Weights of a small mixture-of-experts language model, trained from scratch on English Wikipedia: 11 layers, a softmax router.
Below are experts of layer 2 (counted from 0) of a mixture-of-experts language model. Rows are named up (a neuron's input weights, with its number), down (a neuron's output weights, with its number) and show model dimensions 0-127. Each number is 500 + 50 x the weight over its row's rms, rounded and kept within 0 to 999. Numbers have three digits each.
Before each expert's rows: "comes before" lists some tokens at least twice as common just after its tokens as in all text; "comes after" lists some tokens at least twice as common just before its tokens as in all text. This comes from a sample of Wikipedia text that the model never trained on. Tokens count by the router's weight.

# expert 56
comes before: " the", " ", " a", " re", " be", " an"
comes after: "s", "ed", ",", "ing", "ation", "es"
up3:505610495453472546507492464485411539493577483544486404559502585548514529398605522438484464575502463607496490494586443425507521484471504448505499479449471567442428523539491541471518517479451489482492430488489446506568507383410480518471533420525523471398551474527501491596519471565544505486538502594458471518536518593613541465547530375462440500452482479534470454446469539502470619495498
down3:475543472560575420501527473503506492471430559380503521485494450485484547554431509570520556491467486403483499451458478639485521532464502473539441493473507584605534497396546473536453485551573510503501552453429563445426565577570511576496438523529498469607484443454472480419376539517500558511483472437538569548442497465437448497528456531578524435534553538504536556434523450532509428437551
up4:543524595575531573497555461506557489570397456503415425446556531506490503559552503504595521458481528409354426592453497512495540486541637448465466445545540429510508521447551496526487550517469441516512524447554517536491539486470545520516532387545427486537521485452433505463493441535518477481449438587474522472453514495502616495495362455449554512511431548470545510469469449538553561487525
down4:535505410471443455517377501528519587394556519548554583538490539492534516430521445359487520542523582482537598511456498557566504491510515532437540461430504539453511448471486490589434480383490464436473519427474514443491518498546459426563580612451472565510545581509516468533546478529507460523525525413563432506499393468551464543478488519570466485442526464449501559561547488443481445540459
up5:534596556453485503508466524543530532513644542467509554602497476420539519582476487481485500479437495568521495460489525552493503490455439481444465511427483435491421547529533413542513464533601490491502552484459535507475502455514543443496497514516476480523519462603504587452532479307459397471461440397464474489389484608522552516495480463504522381420525498513528556515486566445461452468524
down5:526444394581518500482502495475437457449424538488463414483494536496468534479609486494520507519506443435524548507444405421480529454525597610556494455557509565426613481381555579470502527485464519488455400517486478496565475592489489529473472493520533455486471512413510432545518485552469585532527521586502571550569507473448449489509496508383540546534455526547481381457513473547586484567503
up6:504443451538523488549513470468537525537432334613568540525456547496498523600531450515469417543492591569480450521528583490489557570480659453503506516476586509477542539500522458509505484520479531548501479473496512522586485515539507566515394503454446452441464467580524462567472487428486457622439516494493518490438532469499546511384532547463472622539510529489497497458450531570408493540481
down6:523445594469505459509512497551527431471541479486545528500441522534435544399490595552450450439552569460483540501449483462448521437449361559492514452426447535491590474598489589499480491555533573563468507500473431488414455485532404552490498486486562624620482507469454539421549564477560495385587501450502463488606474536549523487585478506522462483441500469497449514494507493498557490488522
up7:468465448513530504511567519459457494345497586475405472550523512569561508472449504502545587599484585403533492530538378556527488523552500514534473461482428528489513527450494571505500561444484557413497512575477422502517497463492428493520490533576525480450488517547483519530496500492445555578582478492595474516500508400337469462467494445447544455635476555495496445553489472512453442536473
down7:527599575451526479482514473560537420553608469491530493435552525510425580492449535416474518474428615441452547529429610497504554484528384498489489549548451495544510403623404431485572478489495399523532495472459552499514512495440480448498486495454533497534543504404545423524495462558580470509535498535440496482446495510584470589498454540487542460451543566493536551483451498435489590458520
up8:444519518522550498556526516523464492370574641461459539490428480598568576413525510568559523511394460523445528557513372437501503518461478555609432491455513399480552528563503495467502526375540498375552499499492446528473502450496516527477469589487517501457544507472556483576569510454466525529526494558497465480489543460409418534467492433491553458519444509515486519505462506505462580582498
down8:550396559490494508515459455572442523594481483527519500516502425499439498592522631534488489464486575534523450595566487505552542505481480432503438443525495454453533455508527481485517433511514402526577398495416502539456563393461532511490423511458494503589434488479509523476488499495512553566488554606443520502482360440446552483473467590508498412464578521530479549378490552509561519550495
up9:528522560510520604513550472453552507415428367492491515519481557530458572516488481442549396483411613513475547493573512546575557591565589425540489539597612486492561568476434522457514541428473432516453466509474451516427524506406441485498509499496510480496542553537428475519500459426491474499540500435543491485482498504471460472447436426481507527629508553499538434597539458568521484514526
down9:489609422544515502495440513450462472544426521509599520395472474512451469550531504497422567522580509461613569598458435559491529392499492528522533469466417514521488508522506470479513505477590473445463622536421520417526526454509510462511551493563529528534570532546530454504452494623560517502391478541573468463477511474616485549497502524548499500388508442500466440452466422486457443552514
up10:518441595523491540484514499500556449528492419500477539520477566494461515532439492530523427527534577445529471425503544466502430522589542466473604594513511441517429481454494430585479484513431424300486450451434457503416476439496541508443533615492560480566488505510479478490498490544480513540541472571476495516490489480565480482505472480490459543691542476502481470576563551482506406526529
down10:531561444534553508495469541527461538356481573524572450557497432487528436492490494382489548498439457498514513584482446495511508485475478472514452467503493538492509553496525495363643477439546547594507618489534498499585556514469454443536500453505447519582480519519430427554523434421538526505477514528563556445522408523448572486489499543609473468397527477487512498440470392515496424535510

# expert 27
comes before: "\n", " The", " and", " the", " In", " He"
comes after: "s", "ed", "\"", "es", "ing", "ation"
up3:503536446535598564500525454533564574496467405549470508474537558522488543594510370460407450523469492570481506580552539584506586450533449500496488549518527443549443595520413472418553476543485471526461573529559522505510520457448485501461509587576505494533542538479533530377493459540533524573493423398486529474446413478560447456457517514363499462524515503455519454575459537471512437477541
down3:469534521553470512482566486370477483549496478454524503453496449496415545542475497493520507431529571558564531450449526483483556493467535511517533573547578497477556466519564551506513557570465598408480433486479533408530560503525491507466610425486464499503483402574469445569530451501402521499427512527463565570573492398554483519488434493584466573552390462536484491434547433481430618546491
up4:487461544531470515456456483545431513540460469533495558504534458553493542378518446502488458507457534582530556454517548422464547499448625506513546498593417558416437493477551447610483532491504452495443467498562507503569484606542453418577576407481481464524580528579474484503476473501479479463494566483544484509561525467532547477534628589421436509442526482484485466537556622542449412498516
down4:519576436560458473505499502534513470470483489459546409492474498481549474533503576562575513538612478468548494640522388503568535484486490489495486533418572514516550500437484531421558532473586461614542491475564470579434470469453467485580491443529548444457409534414478551445458491427531511584533459489474526501455462473427498562496454462603550437537419523512470486439474423509568594437502
up5:422516508486528434516437508558507440478492545507478639494533519482595522389456475462493420594556538576485487587520494427493551538490479475542490510639486445498470559559543458523603527475596437475481463567414425550517431579492443594472432447487612489479458489468594450481527495504599514525533552446522439481491499483462600460493489457514526470500585483457461516544520446537510484525511
down5:515537490400339471504341484564535509461539522547497510587475467488568547499479608419399512515444476446506548564501443485523487499549469497458523511394430554506532510509543576524466520496630500463439427455531457544542463461534506430526422570441546474449490503497513543431505516527532435497529457523567527507464441472384502484514533518485593530518475449474560526454530591527501563444522
up6:521482518448570529529506457485550563517515442489518474493467511495465507506608531594568453530472534449454577470555498593447484561483494484597570548420520517494535452550499452458479494486558465449486506527477439526473443400547523462490468528337600494476540547493375421448560435562384562505505501463484493473440454502486494560438489563531602546499435536479491461586548549517594423518522
down6:479545459533480518514398478460496501441484468502476637577449419496562477436474372491466451473517560473552460471540491498410428469532502523457479487534501529547464585527471521483481443580471551552490580533531611558547476454466475590444511415529451578509488548538560519592581537481574415438547506561448469479536463535540492549609463583517385536472516455517497541480424492480419501495509
up7:503471444498562581568492465517514573438435473628431523470514602515500525508462470401423431516511474600551571517523555536430553486546467491583532531506520526484460503488493616431538518503452535426456431463411505519500546353412455458430469455501553516489519463549566503545492458616522498509459531424541571455556508480449432424511504410501525458512520487474472433535495477599508520504502
down7:467521529595446504488535509508447473558484500453511470505443434553462463494519523578514475521445464467443478456539448557588571523528479498573469569617584460470444557471440384558515482505529431492559583562582481381516497566524546578390527531514414455521475533480434487462569522382393509450435439490476538547447515510528476574485499496473469531436546492543509438552579439467458528501562
up8:471516483512502408501493511551565378531450492527403498468513540471472532587458490517473567469518486449577570503532512556376526453569349467474515508410422517560433498547467495435502503542512549463522497524501601509521519464416454676498493459503494484540494471434519527515434461381469525494413533542487519512480514529534502482457423612463451490511460522482516545570516516578439544440549
down8:510509463479500549484423491537471540531543496497528504499505458571440415497525493528462488481574488619473490503410526386542592612553493508470477467521617477370533501442510617495518497464514498480462476456534414415474531493567516439470477518464529510463515482493476526388572556577454490518543503583546564458422606459433459488421585423495518527558556490508555454388477540502507458537500
up9:502535468466583495510504496548584514447505460478489501447528482502535573419459441503584538390407488423515551526395510449373596503493506585562472489465469512585531548521469511472491509484550452418535484460579515514419560439539467537550543522465489435424576497426480520480502476495380552477498600460638539454477514514449473546468619513575529474478495497486498498496490616483503534459506
down9:532477500472517513497446449527547562490511558547416634552456406576549467524489576505380487477541564533448508489477462495505500563529542453491502540506589468512447531544584495362477417546490494616474457547420480546605456474476483530530462434519527544519477561508483537514475467483578444488502423578472482500521356453469533452522446564476567448457532451486457399519495577498549537556509
up10:491349478496399582499550466457542406460451498543396513464403532450547542448493501531482473499518591519507468523492495487560372473493555451531585496555564504512596508535512472494572545459516544449557551576476456523518554380488393548492462404532573529454434524527442521421551509503488484421461483569514502457461493451414479527473457504537472524507485500503486476584569404551500510479556
down10:455483505500521405503431488507407557566444542429551529546512506475488440468504505577467480629450531413546585480504486578617533503509436509492468597585449484568431459527445509505442410483482529502475544551494477448523492531465535520447470602445422490461487420548538528571487525411510475571504615476410428506435543566553512514547557492445409510522536524494624499504502466504492505454505

# expert 4
comes before: "\n", " The", " the", " He", " a", " In"
comes after: "s", "y", ")", "ia", "\"", " he"
up3:506514523493441582521476513480493526432533493442489557488521450519547517518521493487439541550521501493459623511497468533485497560458496576527553481462376488461433480495563536516499544597647501574537545628501475525494469405431507460512475479554494477480500534515525409389482524335553485487555566499500442512596438441408562549434500509499576494459419454527497523511432464432565473470495
down3:518520513575528413480547511492477511446450561494491476444536463504491440502529391505539455563530553461631451585590407448527506499458504450568468599507541483456448560442535462560620480444490412487506520494515512585470461515545505526422427539525508438455474514478546468539554491595536586546370393524483557532484537506580480553517420440502583587479526451499480495459514522474432496467510
up4:506545535504563507488428477581541511576498408508437560552520565521548508466485491486514545587574390447484452530495444494488515444519564412508474510434532540551588500498492602535385497487547436449517437479527482524470592515490526599495509511506487484545554508432539515374577389534482533420516521485529525453407469536480519547484514587459473391427490521469515557478576553395524571518540
down4:450512523429445465512474536385549606536493565526501514525473439481554506477531522461543469421559473564468401407362483488562491526502461527510513538504452561443487605547416469442566521486512530547465497525461379517506497619480488506513564454481571511501503493485401469566461549429434478476472492507524530523503549538531517497440438553465533544527564491460540504700441521515543522472481
up5:499510463545476609514599491473437444594418381468436479533523478420435523485639457613510468528499431499375443579515572468526541475486547437454422552533563531505587476475560525574612540535514465547491506444521527516477493454542457547503529568474466476572592527471406525432530475500422466493496552453532511470484533564553524492472412492480492542534481479462489432502521484430493515527501
down5:497537505460518382486465493541555622450528503530592536464509469450477478494391565454459521475626569516538594512453429508547555460534588480464516417478486391446515578496392483388446491468527476517525543500482579581488551549518483516484454438457477479477454542496495534558528561437544502476456492504506563527468426448484526528521585581562477356476426492455524507476527489553528517436507
up6:506503501458496470565512463514452487569528403528436525516483592433428548532589471559377527501414405511487516505571576487542545494477403391516457515628514421511508493486492536470637576477487534507485476398495527501527494558455513482512452540464513435507483453475531512512498556368481532544491523552540478446600528483503512458590468475471506562564562498459488435437563413465501579491468
down6:493466462478473501496483533477487502342469548481560541449444378510598489483476483495592551439594529495491498470358390539517492461511521517515515469460535499487511573520488498556431522518544475553481589652526493426513544570576449517464539514538394545418564546483468523488542561561456491453502495580587503488434520589449451436454547514520538423443458463468496488482536512461459464499496
up7:524380503505525580501571546490505470473494500503441526480551560458495464433499513514507478518446546502474472628550493364540385463531552461508378525643465485488501492499455546533507512356458584474470445492453459478515479456505456530441502540574593532510473526488453546425631550574492538520422525539437513479511492502505484459453434420481443511500623536495492523476517497575506485460489
down7:487553446546576534504538476478461408482427474498551487476453459550508487502537485541477565437519536387545533385493480629454526425554461518501502520457471491607486437576503457455499488603540444510526496456536515407578489565479526446587463451542495522534480443487504535563479422463444477411531556493597601582500502570515446564493532549522475549457486470502553485514527388419430441565483
up8:496515584548480594502499452531509500463498516451539491536435496524500550546587461585579536527571400504487521407500549493443571512454440569529509562470351486476450492480473462487561486635539517507521450532585544501540491427555541423522546479445441475572498524508536481401503507570451438442467471374529463481493448556544550542509487457486514417498561495529449456500500584530537435626514
down8:530558569519437482516414442552436573540535468517512433503485506459537456469470594452430492477493595558491493459536508534546428540491582471448537507531523489468503477526586623519465436495458507444463463356391486505441502485471479538527379486509499520423560520469515551520564591435574411611499498491474489486570441508505491435491474540475493529540425532531496577510494478447600557394525
up9:549506484498418443475477477499569526421590451474446535507477590545541539457539526401476520462502418488597563513523475556558549572496567475450515439589421404451550462506424554554482488456447525498472435552547509573487516494514520580456484454595558476452482481405593520583588430500499490472558504482530462468551513527493419498422572413557480464375525521508479407557504490514475518500530
down9:459504491501552595519533483462424486557446461592603464468547463574543456518501537611518466569469597511526473492512493455556465480473474540519473604440495495469528509484559370465561513517559504440510496536461525355535455565447412408563499487458522533589561475546520492442463557591468481508496530485449477483492457480518586420482393575463429501564449499487493493428509500460439561577516
up10:507364450465518588537560504439418460566427529497487496513474653536553521516469493530576463486410568538531588516578513511511463466577487461497489521486496436509481530500448536461472509481466565544494432461506547501406508389482444433524495599484489484441537452520486465579429535561529480609477525572522489454541525479514533484421420477511469498474494500525481363615501512597555475538524
down10:498536455476532510507504495422514524466476565462564525506539492456484500535573443596452522467496452491440396452546483565462487511496501518478477514449459482534548482535600374517479514547519498429432580529482426414571487665486515545459533422584525530616457452547499478480544515492351557462513510507471570508529504496533541512522461547510586536417424549498482539422524398405464470502498